Weights of a small mixture-of-experts language model, trained from scratch on English Wikipedia: width 160, vocabulary 8192.
Below are experts of layer 2 (counted from 0) of a mixture-of-experts language model. Rows are named router (the router's row for the expert), up (a neuron's input weights, with its number), down (a neuron's output weights, with its number) and show model dimensions 0-159. Each number is 128 + 24 x the weight over its row's rms, rounded and kept within 0 to 255.
Before each expert's rows: a language model's description of what the expert responds to. This comes from a sample of Wikipedia text that the model never trained on.

# expert 32
What it handles: The space between a day-month date and its year, such as 24 May 1840, plus year digits and word-initial consonant pieces.
router [123 134 126 135 157 142  94 166  84 174 192 126 117 134 124 140 122 123 140 160 143 154 148 109 118 116  70  86 122  80 128  69 109 144 104 116 115 102 100 107 102 161 102 130 173 104 132 110 114 133 113 131 120 168 142 142 105 117  96 126 173 110 139 159 148 114 149 146 146 124 128 135 154 107 131 118 131 119 146 148 130 161 125  97 130 134 157  62 148 151 140 161 129 136 152 111 111 125  86 168 155 118 119 151 134 116 114 140 150 160 123 134 122  94 127 151 104  92 162 132 181 104 113  91 136 185 112 136 104 174 112 122 134  87 112 131 101 128 128 116 160  99 135 110 138 144 123 145 115 140 104 101 117 132  77 100 126 115 111 145]
up0 [122 132 111 136 120 146 153 132  86 101 162 116 129 142  88 152  93 138  75 136 146 130 147 127 137 120 140 114  94  62 125 110  96 134 125 116 140 134 149  81 119 102  98 115 101 106 118 113 138 125 140  97 158 162 125 123 113 150 118 119 157  90 123 163 141 105 145 165 165 130  78 123 123 131 123 117  78 123 129 131 136 166 126 131 140 116 149 110 159 135 134 158  90 147 142 117 156 131  61 165 130 135 129 143 132 123 130 136 124 113 135 149 121 137 111 150 117 135 179 135 147 147 104  86 122 145  83 158  59 157 124 168 105 121 141 131 139 152 115 127 157 131 153 130 195 167 119 190  96 139 105 145 127 118  83 107 127 124 129 126]
down0 [145 174 177 143  97 128 117 123 137 142 106 132 103 152 151 143 156 102 186 119  92 120 101 130 146 148 172 133 147 167  97 121  95 135 129 122 147 112 148 113 112 136 149  89 105 125 151 150 133 122 119 157 117 105 108 123 109  96 134 129  92 126 121 135 112 107 116 103 124 118 126 140 161 107 120 147 101 146 127 134 115 105 156 107 115  73 110 133 139 136 139 119  92 122  93 103  95 155 145 106 146 132 158 150 110 113 142 151 164 160 183 123 105 114 119 117 181 106 138 104 124  88 155 101 160 114  81 141 126  77  97 112 110 126 154 129 109 105 113 180  90 124 148 108  79 136 165 111 141 166 129  83  99 113 173 140 155 116 144 113]
up1 [107 146 134 138 127 120 156 163 113 119 108 134  93 117 104 187 123 138 109  60 136 153  94 153 171 134 138 145  84 146 124 140 158 123 138 169 134 117  85 100 100 156  85 101 148 120  92 131 133 130 137 123 111 147 151 115  96 138 163 129 131 133 130 140 117  93 117 113 150  98 128 139 174 158 115 103 129  98 128 152 128 132  99 115 121 147  72 110 130 127 104 130 145 166 157 118  75 128 150 162 134  87 125 140 171 119 109 137 110 151  73 111 114 133 140 129 106 122 154 152 147 126 138 134 132 163 164 123 144  97 123 127 137 171 128 172  91  80  89 160 147  99 128 143 125 117 148 111 166 125 128 143  96 110 153 114 136 100 170 151]
down1 [125 129 107 128 140 149 119 106 149 140 113 140 102 103 140 118 125 133 139 116 115 133 157  92 103 133 107 141 129 161 131 120 153  75  82 102 145 152 127 113 144 110 156 129 147 143 130 134 155 120 116  82 101 105  85 114 125 173 137 141 103  97 143 169 107  66 142 127 171 154 151 143 161 122 104 149 132 102 114 158 118 151 132 119 130 138 128 145  90  99 107 129 135  95 153 147 152 109 105 121 143 120 117  90 113  89 137 161 156  60 165  97 150 110 124 111  98 140  91 129 120 141 167 118  86 142  99 102 115 138 135  77 111 140  76 124 110  98 118 141 140 127 142 102  92 110 158 149  86 141  84 131 111 100 146 155 162 146 145 170]
up2 [119 166 147 117  96 117 126 144 141 118 140 134 103 124 120 123 108 101  93 159 150 125 127 149 128 158 153 146 103 124 120 119 116 128 135 159 103 140 108 110  99 132  96 141 114  88 130  89 140 151 138 118 127 120  77  73 117 100 113  99 106  75 122 148 107 137 127 131 157 159 164 112 138  88 132 117 131 131 148 120 129 154 117 130 146 149 162  99 139 177 138 129 100 129 115  95 115  89 115 140 117 186 118  94 162  82 106 144 148 104 114 166 123 148 116 135 143 165 130 146 100 101 114 137  93 126 131 130  83  97  99 152 135 125 127 143 139 117 148 102 120 147 108  78 121 119 114 209 113 115 148 139  72 140  55 111 120 139 117  99]
down2 [113 126 118 154 185 182 147 130 116 113 126 123  60 127 120 128 128 111 122 135 142 110 128 121 159 102 139 180 134 135  70 102 115 101 100 104 131 137 115 118 130 133 143  75 146 124  96 142 134 133 125 115 157 111 131 122 107 130 156 106 139 152 164 167 121 182 144 134 123 105  76  92 112 115 131 146 107 125 100 126 107 109 121 105 168  89 165 152 160  92 144 129 119 125  93 114  94 112 131 198 119 142 130 128  73 119 128 114 123 136 138  86 103 116 124  99 158 156  96 107 140  98 151 135 150 111 116 120 110 112 137 148 109 133 128 123 146 123 136 148 114  96 144 166 108 118 139 124 159 124 130  98 158 173 165 102 134 174 162 105]
up3 [104 149 135 133 155 149 135 143 125  99 155 140 139 154  93 108 154 123  86 140 158 142  83 103 114 109 142  80 164  96 116 135 116 135 116 140 133 101 159  63 130 162 129 143 142 173 128 113 110 151 149 150 132 129 110 122 121 164 115 144 149 125 106 111 138 147 138 123 118 129  90 127 127 113 124 136 179 145 146 129  87 132 134 112 158 116 153 180 153 165 120 104 126 132 128 120  96 118 167 122 119 113 140 131 131 104 115 152 106 182 117 155  95 139 116 146 107 142 123 122 158 133 101 124 150  55  93 108 113 113  92 138 172 151 122 137 141 162 159 114 122 126 108 103 105 138 119 100 162 196 138 136  99  88  95 149  89 133 118 176]
down3 [134 131 148 126 113  85 108 101 154 149 120 125 149 101 146 121 133 114 163 152 114 160 144  98 117 123 137 106  98 159 116  91 137 143 140 111 128 140 139 117  84 126 129 145 160 123 105 136 113 102  92 108 145 187 173  96 147 134 109 102  93 144 140 163 115 151 119  92 142 170 145 120 111 135 170 115 117 151 104 154 102 173 125 126 162 169  86 121 127 119  84 110 155 120  90 147 123 125 116 152 114 131  78  91 102 133 118 125 112 147 163 135 177 133 200 112 150 151 157 145 139 147 147 127  91 127 170 161 165 141 170 136 123 134 114 117 148  97 137  93 130 125 137 120 133 155 112 122 111 140 158 141 144 104 115 182 119  90 115 119]
up4 [126 110 129 107 142 132 105 166 132 136 117 123 112 104 123 111 115 106 166 131 131 154 135 104  99 127  85 116 150 104 135 117 148 145 123  91 164 130 145 160 141 143 151 150 168 122 156  77 135 144 123 131 140 109 144 117 112 143 132 123 135 111 142 165 145 144 148 121 147 154  77 134 143  69 127 108 121 116 158 121 115  94 107 124 145 141 147 120 168 164 130 139 148  66 139 107 142 139  84 132 167 117 123 161 118 154 165 170 165 113  98  92  90 122 123 104 132 141 185 117 153 136 124 154 132 150  82  75 145 123 114 105 142 148 151  86  96 104 137 138 170 137 155 182 119 175 148 109 120 132  91 136 165 140 133 112 164 157 130 105]
down4 [135 121 163 101 105 148 118 120 112  85 121 138 127 129 118 148 144 104  93  78  95 116 144 111 115 122 158 143 153 117 148  98 146  82 143 123 119 162 156 132 128 140 157 121 143 161 116 126  82 106 123 181 135 149 119 186 133 129 131 105 149 135 112 141 123 113 156 162 109 142 146 142 118 131 172 107  87 120 119 145 166 128  84 140  80 114 130 139 129 133 103 134 133 111 184 105 129 138 104 149 164  80 138 121 110 130 133 163 117  80 109 124 148  88 116 108 103 120 132  92 130 124 115 161  95 138  95 158 126 130 113 129 133 140 134 108 120  79 106 141 105 104 155 143 154 113  59 148 129 122 155 151 155  76 102 126 117 174 138  86]
up5 [123 109 147 105 161 122 133 146 112  72 140 133 100 116 152  98 177 122 127 110 119 141 103 139  96 113  91 121 125 105 119 104 117 163 108  99 140 174  74 102 142  88 111 158  80 161 137  99 118 105 135  85 130 131 152 112  99 208 151 108 110 107 124 129 132 145 136  81  89 107 137 126 121 129 127 103 115 134 110 103 120 106 137 145 127 127 120 134  96 134 146 130 114 113 162 134 123 143  80 108 126  80 182 127 128 100 128 122 129 139 157 133 130 144 134 125 138 123 126 120 105 121 127 122 157 152 167 152 122 127 112  60 121 146 133 148 156 114 118 141  82  73 140 191 122 130 137 134 113 155 126 106 134 108  78  94 145 113 147 124]
down5 [130 140 121 153 124 120  94  96 127 173 142 148 132  62  88 123 159 122 135 106 106  79 133 109 117  99 136 144 139 124 149 153  85 120 152 153 136 172 113 123 140 147  92  86 129 164  91 120 102  93 134 150 128 130 155 133 161 142  91 167 150  97 109 107  88 101 136  94 139  94 111 132 108 100 145 131 140 162 105  99 119 127 122 118 106 141 116 132 138 100 143 139 120 120 139 113 138 109 132 116 155 139 121 127 125 132 154 174  79 126  96  85 174 107 121 119 173 164 181 114  87 105 110 112 129 132 105  87 121 145 150 142  95  73 148 130 134 135 108 113 122 158 106 120 177 122 121 152 112 157 120  97  93 136 149 107 104 126 133 102]
up6 [130 115 167 181 142 131 139 166 119 120 142 126  76 119 159 143 117 118 110 129 172 121 110 140  91 126 156 157 109 103  96 141 147 132 133 118 151 113 156 116 136 123 118 129 104 176 133 139 111 160 159 114 111 100 139 109 147 138 137  93 165 122 165 127 153 111 112 120 134 129 130 136 132 123  91  80 107 118 179 107 140 108 130 108 133 153 129 126  90 161 135 107 126  95 197 142  86 116 119  94 152 110 135 104 153 138 106 141 164 135 102 129 169 100 148 136  90 123 149 133 167  87 133 152 115 144 116 129 171 167 126 127 139 126 100 126 139 177 159 104  88 144 132 120 137 103 128  83  63 117 100 140  91 142  80 142 117 126 107 126]
down6 [104 150 183 133 150 142 122 123 149 142 122 110  86 174 163 165 161 159  96 131 170 102 141 162  80 157 119 120 148 169 155 126  89 156 151 116 113 131 158 161 160  99 132 140 124 131  87 104 130 118 108 118 127 148 177 129 131 135 111 147 164 122 134 101 151  93  93 137 120 106 127 109 134 152 153 140 125 130  90 129 148  98 120 121 146  93 148 108  84 138 145 115 148  64 133 143 127 172 136 113 109 142  95 148 136 175 104 125 108 133  97 133 114 105 149 139 120 162 122 139 139 108 105 135 138 131 117 157 134 122 122 138 138 133 114 152 118 108 140 133 142 130 117 174 124 112 157  66 115 138 130 152 128 157 139 202 106 134 124  73]
up7 [119 109 110 140 165 116 104 148 137 115  72 134 112 142 130 130 116 135 125  88 114 120 109 135 101 150 123 178 114 109 145 100 170 161 132  86 146 156 102  82 102 124 140 133 118 124 161 130 117 140 129 135  93 125 154 155 124 167 157 120 136 155 132 169 172 136 148 117  96 106 117 104 140 142 128 135 102 124 136 101 133  85 184 128 122 145 138 139 137 179  94 132 135 125 156 126 167 126 148  96 209  98 136 150 127 151 134  83 116 103 130 147 107 102 141 119 143 152 178 130 105 130 107  74 122 128 114  88 121  98 100 132 128 148 181 103 124  97 118  82 149 101 143 138 162 123 112 104 111 104 108 118 155 143 152 127 155 111 135 145]
down7 [126 136 141  99 148 121 115  93 146 121 143 137 166 108 130 142 122 131  95 113 130 118 109 128 138 154 178  95 113  79 142 119 120  80 125 163 101 112 127 167 145 179 129 115 131 135 124 111 107 132 152 142 120 131 116 175 110 144 115 119 100 119 135 131  75 148 164 176 152 136 111  78 101 160 119  77  98 133 147 141 148  89  81 125 141 115 102 125 155 121 163 124 123 116 176 111  89 129 119 117 130  82 116 135 159 122 155 115 132 132  51 102 127 122  87 134 118 146 105 134 115 145 116 103 127 140 106 125 128 116 112 134 163 131 115 116 143  81 106 172 148 110  98 144 162  96  83 183 141 131 125 112 138 156 141  90 120 138 136 129]
up8 [132 121 112 170 158 104 119 108 118 139 137 123 124 138  95 105 139 107 130  88 124 131 160 132  92 105 126 128 112 118 128 117 144 134 153  90 125 135 147 130 100 101 132  44 142  82 156 111 137 128 128 146  89 159 136 130 125 151 145 143  88  98 126 168 154 127 141 154 107 132 180 150 116 131 132  98 122 119 147 145 145 104 149  92 108 127 182 133 120 164 132 125 138 138 137 143 150 152 152  84 120 115 115 157 147 173 146  97 139 111 124  95 125  98 123 167 114 112 136 131 130  97  94 101 121 147 155 164 150 133 132 132 185 185 150  92 125 132 112 143 174  84 168 144 147 131  72 116 108 146 139 123 146 132 125 174 102  87 121 126]
down8 [117  98 150 100 114 164 102 153 156 131 122 138 148 115 110 150 132 172 143 117 106 124 158 116 130 157  72 150 134 119 128 137 106  84 154 146 124  91 127 116 141 117 121 120  77 143 124 112 135 157 139 146 174 126 117 106 111 136 146 168 146 129  93 129 124 148 157 187 128 160  92  94  95 140 172 135 117 164 107 108 116 122 102 141  81 108 110 113 107 105 103 142 111 115 102 113 149 140 111  73  74  97 151 140 103 120 129 165 139 148 113 133  87 142 100 161 149 156 116 152 125 171 124 129 107 124 135 105 147 147 145 169 139 144 115 162 143 133 124 117 134 148 140 105 122 150 113  96 177 135 155 136 178 175 154 104 112  87 119 113]
up9 [114 145  98 129 127 127 111 158 144 192 147 122 112 128 133 108 155 127 136 157 114 140 115 133 124  85  91 163 159 110  95 130 130 129 113 150 138 159  78 144 109 156 111  91 116  93 120 137 122 145 124 132 113 134 170 167 137 157 152 134 138 183 112 104 104 114 130 125 129 110 124 128 170 130 134  79 138 106 140 155 143 131 102 144  77 136 148 118 115 114 130  89 151  96 110 120 152 116 119 124 112  82 130 144 125 120 146 138 132 111  96  93 102  92 151 137 102 150 186 164 132 159  33 100 132 158 135  96 125 144 125 128 144 143 151 114 107 112 115 168 191  90 118 104 138 136 104 135 112 152 127 113 106 117 134 128 103 156 124 117]
down9 [107 108 129 153 129 109 154  98 139 126 139 133  81 111 126 125 125 106 104 107 152 168 126 128 119  69 156 102 184 133 101 114 109 113 159 106  98 126 108 109 113 105 140 154 105 117 136 122 149 116 147 107 116  96 118 163 120 142 179 145 134 139 149 122 117 142 127 168  93 112 175 128  82 159 134 135 107  74 147 130 101 147 103 161 144 133 117 129  68 146  96  98 109 123 154 176 170 113 117 108 104  88 144 140 136 118 126 165 117  84 117 147 159 118  96 137 113 147 123 151 107 106 131 109 121 118 146 146  97 150 131  80 154 132  94 124 159  80 118 118 110  80 121 143 136  99 172 110  93 148 127 145 121 114 115 150 140 122 122  83]
up10 [107 119 132 142 156 128 145 129 131 137  98 125 147 131  92 151 110 114 119 115 148 135 170 149 131 118 117 165 128 166 112 111 135 118  99 126  94  96 119  80 140 150 135 140 186 176 115 160  84 110 101  65  96 149 107 125 147 121 117 125 130 128 144 129 131 160 171 167 124 175 125 193 112  89 120 167 138 136 154 157  95 133 144 142 104 120  75 130 130 121 124 141 128 142 132 124  87 136 153 129 137 103 109 126 106 113 126  99 119 162 140 143 121 134 145 116  90  91 178 130 107 127 100  79 105 105 137 165 168 151 115 117 112  98 120 134 134 156 150 101 138 147 109  95 122 127 128 110  74 118 103 100  85 118 102 130 124 160 105 103]
down10 [164  67 117  89 175 115 174  99 148 128 130 174  92 128 124 154  77 147 160 149 140 118 120 135 117 128 161 139 102 142 127 100 141 121  80 125 156 123  79 138 140 129  92  96 124 140 136 170 136 138 125 118 130 129 127 136 175 164 103 135 118 128 111 103 143 112 119 139 140 144 129 126 107 132 102 157 119 119 115 104 160 136 133 110 125 128 145 141 148  53 152 129 154 120 102 171  91 114 109 151 148 139  94 133  83 123 133 108 158 111 126 124 135 116 159 106 176 174 107 172 103  73 113  99 112 112 167  90 130 144 152 111 113 140 116 140 138 125  88  97 111  71 157 131 141 127 150 146 139 116 146 124 125 121 119 119 122 136  99 139]
up11 [117 105 129 162 159 180 131 127 169 147 133 138 104 111 107 123 116 125 133 115 116 150 166 114 137 152 110 121 142 152 103 116 142 119 142 123  90 137 118 122 133 132  90 125  87  97 131 127 146 119 113  80 135  95 167  87  98 146 131  96  88 133 118 111 139 152 100 167 147 119 122 131 122  72 135 108 105 124 146 133 146 155  80 144  35 133 143 122 158 169 128 134 131 133 140 124 129 154 104 107 151 145 110 148 110 147 136 115 142 112 141  99 155 111  91 143 110 104 103  85 109 146 107 117 110 129 130 128 166 115 139  93 123 109 136 109  88 155 143 125 144  86 112 167 174 142 136  93 117 103 151 115 135 179 107 196 145 119 145 125]
down11 [136  82 125 147 147 161 111 140 157  98 156 134 125 107  72 139  83 134 125 115 124 119 110 110 107 125 120 160 128 109 162 170 136 141 129 140 126 164 106 124 151 126 115  99 127 130 118 111 131 135 143 100 114 122 122 141 134 167 124 116 116  86  73 133 104 158 108 165 120 121 129 181 103 112 150 136 175 112  94  90 138 136 138 140  73 156 130 124 141  80  95 138 161 110 117 138 119 143 150 132 141 150 134 127 104 129 120 186  96 148 124 116 180 127 125 103 125 175 123  60  69 106 143 142 122 105  95 132 136 143 116 119 122 177  93  96 108 152 109 113 177 166 140 139 123 122 150 147  95 137 102 156 118 119 114 140 126 111 116 150]
up12 [ 93 127 122 119 144 143 113 154 148 129 123 113 122 130 132 170 137 121 132 155 123 117 107  88 155 154 106 138 129 123 124 133 105 100 107 179 127 158 105 159 135 153  63 142 120 157 107 138 120 119 141 111 148  96 188 112 113 191 171  86 157 155 112 123 124 145 120 104 133 130  91 156 112 120 100  81 106 119 126 119 151 109 141 134 148 128 109  89  68 106 132 145 121 118 113 139 110 130 104 147 141 120 189 185 139  90  79 148 151  91 136 110 174 122 143 142 107 128 137 143 128 116 162  85 106 146 153 168  95 140 125 135 132 116 110 117 119 135 113 111 126 103 133 108 161 145 152 140 128 146  92 113 104 124 107 134 149 147 187 132]
down12 [104 141 109 127 131 141 147 126 148  90 125 110 146 121 145 143 103 127 150 122 142  59 110 130 146  97 147 118 142 147 131 147 128 116 115 197 146 121  79 104 143 100 110  73 105 166 115 134 150 145 127 156 127 187 115 173 189 114 108 126 119 115 104  95 141 147 117 136 104 102 128 125 148 151 107 137 103 143 142 108 105 155 116 143 103 168 160 162 105 126  81 150 118 137 111 155  89 130 152 128 122 103 134 105 136 128 113 130 102 135 146 154 140 162 115 181 157 133 119 115 109 121 141 154 119 126 163 150 175 148 117 147  86 144 169 147 145 118 104 125 173 146 133  97  87 117 141 133 151 153 112 119  90 125 108 121 124  71 139 107]
up13 [114 145 121 126 135 149 100 137 128 166 108 157 105 109 112 138 126 146 111 119 139 153 129 126 131 117  99 110 135 105  76 138  98 109 171 143 125 163 116 129 126 157 108 129 118 130 135  98 125 125 110  93  92 108 130 153 128 160 123 166 190 106 132  93 114 120 131 116 120 108 141 128 137 138 124 113 182 111  85 140 114 150 138 111 103 123 157  88 148  89 150 117 139 133  97 139 149 142  81 163 117 111 127 154 115 118 168 110  94 184  90 111 150 113 116 151 106 136 127 140 129 136  76  96 160 145  98  60 149 113 111 141 121 167 143 155 147 101 120 154 150  82  91 107 150 104 139 113 157 115 110 159 104  59 116 108 115 110 130 153]
down13 [134 156 149 182 117 165 137 126 163 126 160 150 133 132 142 104 137  87 103 149 146 144  96 162 147 111 149 122 127 150 133  79 126  83 129 140 109 134  89 144 175  92 130 129 122 162 138 137 121 135 131 119 136  99 163 128 110 115 137 167 142 127 152 126 117 135 103 106 131 149 152  82 132 149 168  93 129 125 110 138  78  93 135 122 131  94 142 125 135 123  78 121  94 127 147 145 158  79 119 100 118 126 134 127 138 105 146 155 170  90  95 128 131 149 117 144 107 140 106 132 114  80 125 141 128 193 129 121  70 157 136  90 179 179 107 132 134 135 147 130  98 121 148 126 152 142 150  83 136 150  99 138  97 139 157 132 162 111 115 110]
up14 [122 116  94 132 149 118 142 120 137 156 142 137 115 141 182 137 108 106 129 105 126 165 178 134 105 120 105 140  93  96 139 102 162 126 166 120 116 149 138 129 120 152 136 132 122 120 148 102 128 114 120 102 116 151 165 157 109  84 136 126 150 122 129 170 141 130 146 190 176 143 170 144 139 142 138 144 140 121 113 162 146 168 150 110  48 124 150 108 121  96 138 136 125 154 135 132 124 152 100 142 101 113 115 153 137 137 106 126 105 115 120 121  89  83 130 146  85  76 123 148 149 131 113 114 133 155 165 131 133 115 130 159 153  62 134 115 121 141 101 136 159  63 146 129 186 106 102 141 104 119 120 110 119 113 142 164 162 129 118 156]
down14 [105 156 131 141 107 143 148  86 143 121 158 124 149 102 106 131 163 151 147 144 133  93 121 141 146 131 131 141 132 102 110 125 116 105 131  65 136 118 143 126 106 132 103 118 124 124 122 160 165 145 134 161 176  93 112  95 115 105 123 161 134  78 136 119 178 152 104 105 103 159 119 100 128 117 125 104  74 134 121 145 120 144 103 132 101  94 160 126 133  93 157  89  87 129 113 165 122 110 129  91  82 116 129 124 130 131 117 166 115 128 123 127 140 143  96 221 152 105 107 150 124  90 117 111 148 131 133 127 127 124 143 121  95 139 112 152 134 123 150 124 133  89 107 117 153 134  86 141 180 118 157 156 169 167 168 158 157 123 111 137]
up15 [107 118 128 116 109 110 109 172  94 175 140 131 132 138 136 147 101 144 162 182 130 146 171 113  79 113 125 174 112 109  82  91 127 151 110 125 111 120 121 145 115 168 119 126 163 147 129 141 121 144 130 133  82 115 142 150 137 121  70 122 160 135  99 154 148 151 121 129 146 132 151 131 115 103 133 124 149 120 137 116 154 162 158 130 113 130 143 117 156 111 148  91 142  95 133 112 137 143 148 153  99 132 125 107 146 122 150 103  91 162 131 143 124 119 153 135 119 118 158 137 128 101 106  80 176 128 142  99 171 108 114  97 151 197 131 128 146 139 141 150 113 119 113 139 144 178 127 163 103 130  87 143 143  82  90  88 137 144  75 166]
down15 [137 114 123 117 158 155 123 147 158 114 113 127  83 155 114 158 116  71 138 160 148 130 127 137 197  81 108 158 107 120 108  94 113 111 124 154 123 105 155 126  82 141 151 167 133 131 132 199 103 131 142 122 104  87 153  75 109 110 142 173 119 163 104 169 100 128 145 131 107 103 132 119 104 135 131 148 107 104  81 139 111  95 119 119 148 143 107 117 113  77 103 117 120 132 101 126 129 137 149  96 129 147 119 129 138 128 134 161 162  98 100 150  86 139  98 112 114 113 115 189 114 153 128 167 144 114 113 142 110 163 115 138  72 154 138 123 131  88 129 125 126 100 109 143 152 108 135 135 118 134 136 121 134 138  97 117 122 133 125  81]
up16 [146 116  86 119 114 133  92 147 109 163 159 132  96 118 107 133 124  68 140 107 113 109 116  87 110 120  86 108 156 143 134 121 117  71 112 126 118  97 158 126 125 119 146 149 122 117 140 171 123 137 136 158 133 160 135 160 120 111 158 110 134 131 139 136 136  90 127 144 131 119 146 127 141 146 110 136 172  94 143 146  84 120 172 111 109 173 137 124 165 168 135 126 134 156 108 113  85 141 138 159  96 121 115 140  84  83 147 128 141  84 113 110 169 117 126 104 106 114 111  88 143  81 102 143 164 152 145 104  76 104 157  73 177 135 135  78 115 115 152 140 147 128 114 154 119 124 124 114 124 114 146 156 156 116 103 129 160 161 136 129]
down16 [144 114 136 130 123 127 165 131 152 115 111 138 116 181 138 105 118 146  83 106 139 131  98 145 111 145 152 148 121 155 123  68 130 158 139 189 102  61 113 133  89 109 151 166 153 151 137 134 136 117 116 128 167 112 170  96 169 139 151 147 124 140 118 143 126 122 167 149 120 131  94 128 139 155 124  97 133 118 133 140 146 118 118 139 114 130 109 145 121 134 143 110 159 113 143 130 119 166 142 150 131  88 153  56 125  94 101 154 129 137 138 110 153 143 144 108 118 137 162  88 132 150 138 130 150 139  89 151 101 106 131 190 149 153 125 142 163 169 174 137 127 137 149 125 146 139 106 118  70  78 144 168 131  94 130 109 140 124 131 140]
up17 [126 128 152 130 142 198 136 154 124 118 106 168 127 101 128 108 132 114 110  91 123 130 133 155 106 152  96 125 122 143 100 152 122 117 112 163 121 144 139 109  82 156 129 122 177 140 153 100 121 118 129 149 127 129 107 146 130 139 120 146 124 146 139  92 139 104 118 131 133 202 144 137 114  95 121 117 151 132 130 116 112 126 135 118 109 128 100 163 130 143 114 117 139  95 111 136 171 129 141 134  92 158 116 180 127  86 154 106 130 155  91  92  97 146 129 145 120 111 109  64 141 138 146 138 114 102 104 143 118 185 138  81 125 127 133 179 117  60 166 107  74 165 162 134 113 125 140 119 164 174 126 126 106 145 119 110 150 109 137 158]
down17 [ 86 130 127 121 114 119 144 129 108  90 167 164 123 153 104  96 174 125 129 123 154 122 134 167 121 143 144 151 152 148  85  94 106  93 125 157 123 123 105 132 132 101  98 102 138 149 130  86 138 114 162 139 138 114  99 110 123 193 125 107 167 119 107 108  91 128 150 124 105 121 130 155 113 133 123  87 106 135 151 119 113 131 156 174 103 131 143 150  72 118 117 133 111 129 130  87  92 157 194  95 121 124  78 118 118 128 114  86 122 130 117 124  84 135 130 129 123  77 144 138 138 133 152 140 136 129 116 130 102 138 129  59  94 112 115  95 152 135  92 129 125 147 179 105  99 136 163  99 146 126 113 108 130 130 111 145 140 143 172 145]
up18 [ 95 143 126 151 132 131  94 133 136 158 154 128 144 112 145 120 165 107  99  95 145 142 151 118 124  97  92  96 101 114  74 127 134 153 121 118  74 140 144 101 114 105 158 128  87 144 134 118 117 139 119 122 164 155 112 128 111 125  94 142 119 148 131 132 199 172 140 154 145 158 154 144 126 106  96 121 106 126 129 129 128 163 192 117  96 142 152 163 126 198 109 135 124  99 157 124 112 133 112 114 128  86 196 149 115 116 157 113 139 158 147 103 117  96  84 122 117  83 121 131 114 151 135  98 131 153 101 161 141 128 133 153 136 105 113 130 112 160  96 106 143 112 159 150 156 142 107 152 151 133 108  98 113 136 137 171 127 114 105 144]
down18 [125 131 108 174 109 115 144  77 122 123 157 183 111 154 101 164 176 126 132 110 138 133 152 171 169 115 131 114 136 143  73 126 109  79 107 112 151  94 148 149 160 131  82  87 124 182 159 156 163 107 112 156 134 137 103 139 147 135 135 107 101 109 138 145 141  95 100 130 111 117 158 134 166 114 122 126  98  98 171 118 139 148 172 145 136  91 142 117 127 107 130 116 109 124 159 128 103 111 113 168 142 116  72 114 118 128 118 129 106 187 135 144 123  75 134 147 118 128 117 152 129 110 118 133 146 128 138 137 121 105 111 146 103 104 102  96 134 120 107 126  74 115 110 116 108 140 118 101 158 145 151  85 117 149 108 126 135 159  93 122]
up19 [118  97  97 128 138 110  83 151 135 153 150 104 131  85  94  94 129 108 116 112 105 140 122  63 118 115  95  71 122 136 108 118 119  88 120 126 127  95 119 120 128 169 161 131 155  96 117 130  95 135 126 135 111 136 113 167 121 189  98 174 131  98 159 135 140 147 131 155 100  89 121 117 152  77 137 125 175 131 116 153 108 140 156 132 110 162 132 104 105 145 115 104 103  76 119 161 165 136  83 110  97 173 134 135  79 118 129 143 116 130 102 105 166 126  88 115 137 133 109 119 119 128 139 128 106 112 145 123 134 161 108 134 131 119 153 106 103 132 138 160 177 106 139 135 162 174 134 147 144 143 123 156 120 162 137 115 121 136 128 161]
down19 [149 102 175 156 150 119  86  74 161 108 103 133 114 115 138 167  94 118  76  92 135 109 141 126 143  95 113 149 134 132 142 156 132  86 107 108 112 109 156 121 120 109 157 129 133 139 100 132 115 156 117 153 169 110 117 149 143 181 151 115 151 157  80 114 107 132 169 155 137 137 146 150 132 102 127 127 144 106 129 113 137 117 155 130 107 151 124 154 161 131 108 139 130 116 134 119 114 153 114 117 125 141 127 113 110 134 151 161 147 113 177  81 127 104  83 128 126 186 129  68 112 114 108 137 147 157 137 151  71 123 131  91 130 132 161 103 130 139 128 124 109  70 112 145 110  88 144 123 143 113  89 144  91 139 105 124 117 156 170 160]
up20 [126 116  79  88 121 113 138 125 148  97 132 153 115 120  92  94 122 130 131 127 139 134 146 163 152 162 103 114 153  97 112 122 177  89 143 139 108  87 124 136  92 128 124 129 106 101 147 142 154  97 149 148 147 151 109 132 117  96 174 142 101 171 141 175 141 116 107  92 131 161 148 120 195 150 139 159 143 127 161  82 138 112 156  86 102 175 148 107 108 132 116 144 116 143 128  93 118 107 127 146 104  86 127 151 150 118  94 134 162 140 111  93  97 143 123 131 170  93 167 118 122 130  89 137 126 155 159 124 119 111 134 101 120 138 116  97 110 130 155 117 175 124 120 125  88 141 162 121 164 124  89 145 107 130  89 148 143 122 156 140]
down20 [ 81 101 104 123 168 153 139 144 111 142 140 115 101  79 129 105 167 155 119 120 121 118 152 126 128 147 136 115 132 114 132 116 149 161 122 142 112 115 126 139 131 119 129 145 136 138 157  91 110 120 109 146 145  75 100 129 162 154 140 140 161 146 108 139 124 132 113 129 156 146 134 132 114 155 125 154 137  85 123 155 106 131 128 129 116 121 146  85  99 136 136 142 143 173 142 101 127 115 150  63 169  95  55  96 142 142 136 147 173  78 129 108 109 120 128  93 134 136 146  98 119 102 104 117 112 174 115 162 116 111 122 146  94 149 132 101  92 126 103 113 120 161 125 146 150 159 160 186 113 112 148 126 138  65 107 119 119 161  85 163]
up21 [ 97 147  92 173 132 115 140 138 158 144 106 140  95 138 115 152 164 140 158 158 188 153 113 135 115 104 154 128 159 154 129 114 125 145  93 168 133  81 105 113 120 189  76 138 133 170 135 116 134 136 117  86 125 170 122 138 117 155  85 105 125 138 123 135 185 118 167 107 149 139 137 125 138 111 125 144 107 118 106 143 131 125 115 135 137 147 112 123 133 135 140 129 113 139  91  94 127 120 135 106 106 104 121 131 146 108 152 115 161 113 123 145 121 107 100 129 111 118 168 144 121 146 106 116 124  74 102 154 146 149 114 144 120 112 105 126 122 106  86 163 140 135 129 190 101 127  76 129 105 166 133 127 159  85  60 127 151 102 162 113]
down21 [142 130 107 150 132 105 132  90 142 140 125 106  96 119 139 123 116 121 151 138  89 104 180 163 154 116 151 116 143 131 104 149 129 169 179 105 154 137 158 157  99 124 150 110 107 156  83 112 123 100 184 148 121 175 161 145 123 147 111 110 128 127 146 111 108  88 150 124 130 119 119 134 127 161  95  93 105  86 122 151 137 135 126 164 127 139 153 150 139 146 125 175 128 111 110 150 135 145 150 102 103 138 119 168 185 161 137  90 123 155 128 135 138 150 141 124 121 106 143  90 194 128 128 126 135  91 113 175 146 116 149 154 145 112 125 153 120 128 156 107 109 122 118 141 134 122 147 134 167  95  98 126 117 163 127  71 101 180 150  96]